Experts of a small language model.
Experts: 32 tanh GELU neurons an expert, 8 picks a token, a softmax router.
Training: a variant of SOAP for the experts, 700M tokens, 5342 steps.
Below are experts of layer 4 (counted from 0) of a mixture-of-experts language model. Rows are named router (the router's row for the expert) and show model dimensions 0-127. Each number is 500 + 25 x the weight over its row's rms, rounded and kept within 0 to 999. Numbers have three digits each.
Before each expert's rows: "mostly gets" lists some tokens that are sent to it at least half of the time; "comes before" lists some tokens at least twice as common just after its tokens as in all text. This comes from a sample of Wikipedia text that the model never trained on. Tokens count by the router's weight.

# expert 99
mostly gets: " number", " area", " age", " population", " game", " total"
comes before: " of", ",", ".", " in", " was", ".\n\n"
router:480507508459505461493477471523489509509481527490526529502471514514485526488499488534473488476548519507513440484464452499499497501504526503515532523503454521501499490493455529514482485517496551512494500491483478503521512508479538507484480537485500498514470538522485473515523492471517511489517475520520547470496487512525509429503539527498494514493506494542532486528535517405459545493484

# expert 95
mostly gets: " one", " each", " same", " few", " village", " There"
comes before: " of", " was", ",", "'s", ".", " is"
router:531511485484504469523493516522484483542454506497535489496528520511476543487492511507458459497559497510492463487527459427477484511517538508512515532480475503536532480495476509545499477500504506474523488473484508474523493504469518525507486486502494480482486537527493526520520522473489456513523494491486530479478508507465475484535525521486494484529503490537519533538525528422488558524499

# expert 76
mostly gets: "′", "°N", "°", " £", " $", "/A"
comes before: "19", "1", "20", "2", "3", "10"
router:489470531479480508475501487512480486508545504495558505500491519513478559505518493512495469449507510488557464477478491456491499469456510550496484522514502509469499538519520517546508488470520532492517469512493479476531442491497509482502483487522485436555496541478520504476511510540503512502504468498505466452492465535482476513518527503502474505502512551541499513491452491501476521508509

# expert 67
mostly gets: "===", "====", " Democratic", " Republican", " ·", " Candidate"
comes before: " States", " |", "|", " Party", " Kingdom", " medal"
router:488507509488489496485464496507495471536486491507541514553443525465495534492498507455508511474495536512521477489460482507504472492506502513490482503513486493511508497494523444508503500455484511492461506465479511511530511508505459496500492573491517465482500541513497493530444484510484463517501479517456469504505407483506483502509458491503528497492473487547514495497505545454516481548526

# expert 91
mostly gets: " Genus", "Scientific", " known", " Website", " Clade", " Species"
comes before: ":", " as", "\n", "\n\n", " result", " by"
router:519508472444525491486480475491532477491496516482520507527468514485469528486493513535532514503470477523513481522484474487474519516501500484525491520523505532531521548505484485529512455471509526500511493511471532528516497518483507455499569503498482460521490543506525441486482500489504526502429507523465511466434489490507463506486508487507503523472508479503526508540532525436520525526519

# expert 26
mostly gets: " which", " when", " where", " that", " while", " After"
comes before: " the", " he", " she", " they", " it", " was"
router:524473493493486459479484472498487552496493486521531468563445503484485496503506497548502495527496510492491445501512456544497520517523483501514518493517539482500517496511476484476481474496495548458498473513528489500509485475508516484521520513516524509488489514466456488493510517517510482521496524459548484486499486489398507519516528508457515453529464541501493555510503498483505510521481

# expert 121
mostly gets: " available", " However", " able", " elected", " married", " going"
comes before: " to", " by", " in", "ed", " as", " on"
router:512514447550543462499472513541529537558468479525517542514528527470477494500496512517502486491489472515527443494454464445502531452500469486516525519471504524530512491495481500505491480512467549530482501481503481525509457478525498500539511486482482466490498513491473491513489515525515538479480495508450513474447456519485500462527509505523506491474516485494529519496518509510496524469517

# expert 31
mostly gets: " company", " father", " player", " band", " group", " song"
comes before: " of", " in", ",", ".", " was", " for"
router:548480501487520475494491517512481497549455533467532472506504507519491519473504498534454477497497512496522524479534464433476498499524527485512484513486481517475525467491433523470492492511468531510493499478482483520500512521499534501481492484485492505499485509534474485513522479499520523492499483491484533483495527476458522456485533539480490499480475507533512480547541504410522556473490

# expert 15
mostly gets: " first", " member", " politician", " appointed", " footballer", " professional"
comes before: " of", " a", " member", " in", " footballer", " was"
router:552534490534552481494475474507503490491474483460545529501463490492501531501536545503531511495505526483517446516509466451481499500497500497478470507490496502477537501477430489459493472502495497507491513471510515549502496511466508483513519485492500481515512508466499485492450514540473542483495479477488525484491503469435515501493508523498450496500506479505511487538543536439526510476532

# expert 35
mostly gets: "):", " •", " adv", ":", " either", " ext"
comes before: " ", " April", " September", " March", " Total", " June"
router:466534471483536493474476467562478476526490524483536508565476469481499504505519527510472492535499498519536469492447486462478479521518483564511507481499527504528522486502467499533506514521501506518497564500540500515498476460512484516503514520507488479474473515509482544466490543500502478508506492498503470462486442534488459508529535550501475542510512505505513501498469477488480488512488

# expert 54
mostly gets: " According", " This", " according", " Label", "This", " Genre"
comes before: " ", " to", ")", ")\n", ":", ")."
router:518517504482512480475469461494496515545463498497507484525485493493490511523473487546534508512510504499502433548493481424497493494482497511520474494526515496507508512522496489531483492491490594496491482538520516487509520485513528510496511488480477489536473550491490486495508508499522531469448524505495526499527513471476500484535501487498513491499469500502497484470498534385504522490503

# expert 80
mostly gets: " Candidate", " This", " They", " Result", " Name", " Spacewatch"
comes before: " |", ":", "%", " |\n", " (", ")"
router:489514480466508473489469456539511510579438488499502513501486507489522535492501494518513508483521515527484454505453472437489457482492503498525494491514479458544535530516508493520472497505515505488443482508510507466498519500487494513486522547467485474490506562488482475494469490488490525504539484480516477497492445508498476495530481507508523483505533499530491483483527527440482524522532

# expert 127
mostly gets: "----", " MF", " Nominated", " Position", " final", " DF"
comes before: "|", " ", " round", " |", " place", ":"
router:519515518456519486474507469481466476518498495471535515528479500515465501476497533447491505496501499515507467478481482502451521483463522475494495516468484475537483541524490473505520480496533491510451514453532573505527518505482507517482499515483510483504497529461498490503431475465503518444520497465499484516509452502445502514502483483489532502528485471540550515516481510460493506493531

# expert 69
mostly gets: " President", " Love", " Lord", " Secretary", " Minister", " Health"
comes before: "\"", " of", " (", "'s", "\n", " and"
router:515545487483488477501507495528490515586492514491534520500499499472506512525501493477498498483508523495514513530427466416485469499470517515513498507478498502506495446498495456503509470503533548454471496489507526484507507480489513488515497466502492459478473556476538503496518510488473515516499497514487513502486502487509504483506505512494502486506555491475484462501559544422491502507523

# expert 3
mostly gets: " Genus", " Preceded", " Coordinates", " Born", " Website", "Scientific"
comes before: ":", " \"", " (", " zone", " name", "\n"
router:482485491499494497499509494496499485536465504468496503550486519471515563537534474506530498479478487528521464521519493447498490521488500487518463452511497504520497514495468527478528482454538495439468508496477543455508520473544520495507553498476467458502486538510508485483509493524488508516467459485502499495500489476485495532498509505523516471481461461517489475459483509472434542483522

# expert 96
mostly gets: "-", "|", "=", "===", "'\n", " Animalia"
comes before: " ", " Born", " List", " \"", " The", " B"
router:502494492515539490526533522490508465500518520523528496578541435490505519528470487467508489492543538472507476537447479509482520494515499521495520524540493503520498532517501484496502468495445501491501497469522497538504488532536517522518498481463540480457480523505524516498497475511520505505511427458489491505501473500471465510508488464460511475524480503528491497469452474480465486512512

# expert 8
mostly gets: "|---|---|---|---", " |\n", " •", "/sq", " sq", "-"
comes before: ".", "″N", "|", " km", " •", " ft"
router:457472488503522493493527497527508500546530491521508509506500504482498530530513538498498484457500518497542477536460483494512508471510459543501487526514461514503459529482527485524539485457495516510497524489482513500570471520517490471496488502502511481497521493512480531505477489490519506481459476489467503475503430517428475503516494447533554479485472510545500518499460471479485487491535

# expert 88
mostly gets: " England", "ford", " York", " London", "ville", "burg"
comes before: ",", ".", " and", "\n", " (", "'s"
router:522474486491526528516490491509524497565460514537515473516518476469528530496482494484503489459499515525460530503518500432515513478505456528541459520499457471480494492478459489493501541491503545510510509498496534459542555498490492488512503531467492518507498505477490489514502524470485515486526504536479501538522497512508479489485483507507503505566517518486444539544543529475491469520510

# expert 18
mostly gets: "″W", " MF", "″N", " DF", "″E", " FW"
comes before: "0", " |", "1", "20", "2", "3"
router:457487484472533504468526477522490477530527460501505496458513534462482495483512483516470479480515494504518495516510478406502542499495492495495469482423500486488474538507499505514513500482505500540490490475468520495496493512491511502518514495512528458481499517485500517513440486519500538478523485446487494533503457508446498519490535482518500530462480500519535557475467475539503513478497

# expert 34
mostly gets: " km", " University", " Award", " States", " School", " Council"
comes before: ",", " of", " (", " in", "\n", ".\n\n"
router:515533511497475486504503509519497485536462515510574511490509466495514528490497523488501493439521579512519481526525471497480499487501493505516477524452474507513527504516510503483496517477514507531508504494481522511545549493491532516494500518474526478501467512504518483531486511469488492506518495488503496522496542501468481485487507505474504538539502470487468477494542509385448521519505

# expert 9
mostly gets: " million", "00", "wide", "$", "TV", "^"
comes before: "0", " |\n", ".", ",", "%", "–"
router:515523472513475486510534514535496516509521492509514487522505513514502499487479549515500472417524486533524447513442479418506511520484512544522474529499462482493501485484485477532510486510520539495480473539521535488520478484501536493503483534505478445544507530497487511508509502502492517505495506523495522492511460513464472491519527504514550495514496491525481514521527519420498501479508

# expert 2
mostly gets: "ka", "berg", "ina", "ura", "ini", "ha"
comes before: ",", " |", " (", "\n", "'s", " =\n\n"
router:520478525501523485520519498508493507580445499496472470475521463477505505521477513492519479500466511567502528514419475465521520508520486527494478524515462490496477552476505484465489493536507507504485463493528524467474508524489498515496506497431511452473494470482506498533492502506491500487493482539523495520493478505559484472503489489520496458516519511478449481479522505467485503503516

# expert 71
mostly gets: " ·", " —;", " Votes", " %", " —", "|---|---|\n"
comes before: " |", " ", " |\n", " JPL", "|", "1"
router:488528484488509492468512458524519488499512479500524515548514532490496529484510505496479500460458502509518499496460501511510491484479509460494502451523525527539500520510563442487462513503506519511508512461527541517548526528485508507460499506514511457449459530488498522479501510511516495490549497504462451494480451515443503497488500451477517461511487534523515484502442508509507480525509

# expert 14
mostly gets: " JPL", " Votes", "See", "Career", " Championships", "°W"
comes before: "==\n", " ==\n", "==\n\n", " |", "===\n", "===\n\n"
router:513542493473477472501484484535538464505491510481556468553534521515496542472482514497460465471528531488512510519500463488527483502480506492537470500491509530553511497463481495511493504506502505491481479503501527472512539473500510494471518530472522465452469563499503502499482500492518559496510520512480493494506447469448497497489511483508500527514552479503520517523515532446471522533523

# expert 94
mostly gets: " on", "°N", "On", " along", " during", " via"
comes before: " the", " ", " a", " March", " August", " December"
router:504493502467474493436514518492461492472487515492503503560474488495472502517492492544519494490495471520551453488461484487508498505486493519507538494519531521514534506497520492505514496511507515533489514517494489532489483512465490498467517496440521479537524509514506546490516518496494519483474495480517472499535448484409494490548502505479465453485507499496534505484524451435489534506512

# expert 30
mostly gets: "\n", " |\n", ".\n", ")\n", "==\n", "===\n"
comes before: "-", "|", "The", "   ", "===", "----"
router:486491495469532493507551493504499487560545488519499511505490478498496501542487490502512480506493506487484474489432492444465503496481487455509469506489499547506516537539540450491471508476499523466507496510487515486536514509495486485534491523478477449539489542506523500484508487476503548482532463477496494490498477515427500487468498488467497531513480514504503550503480501447487480524547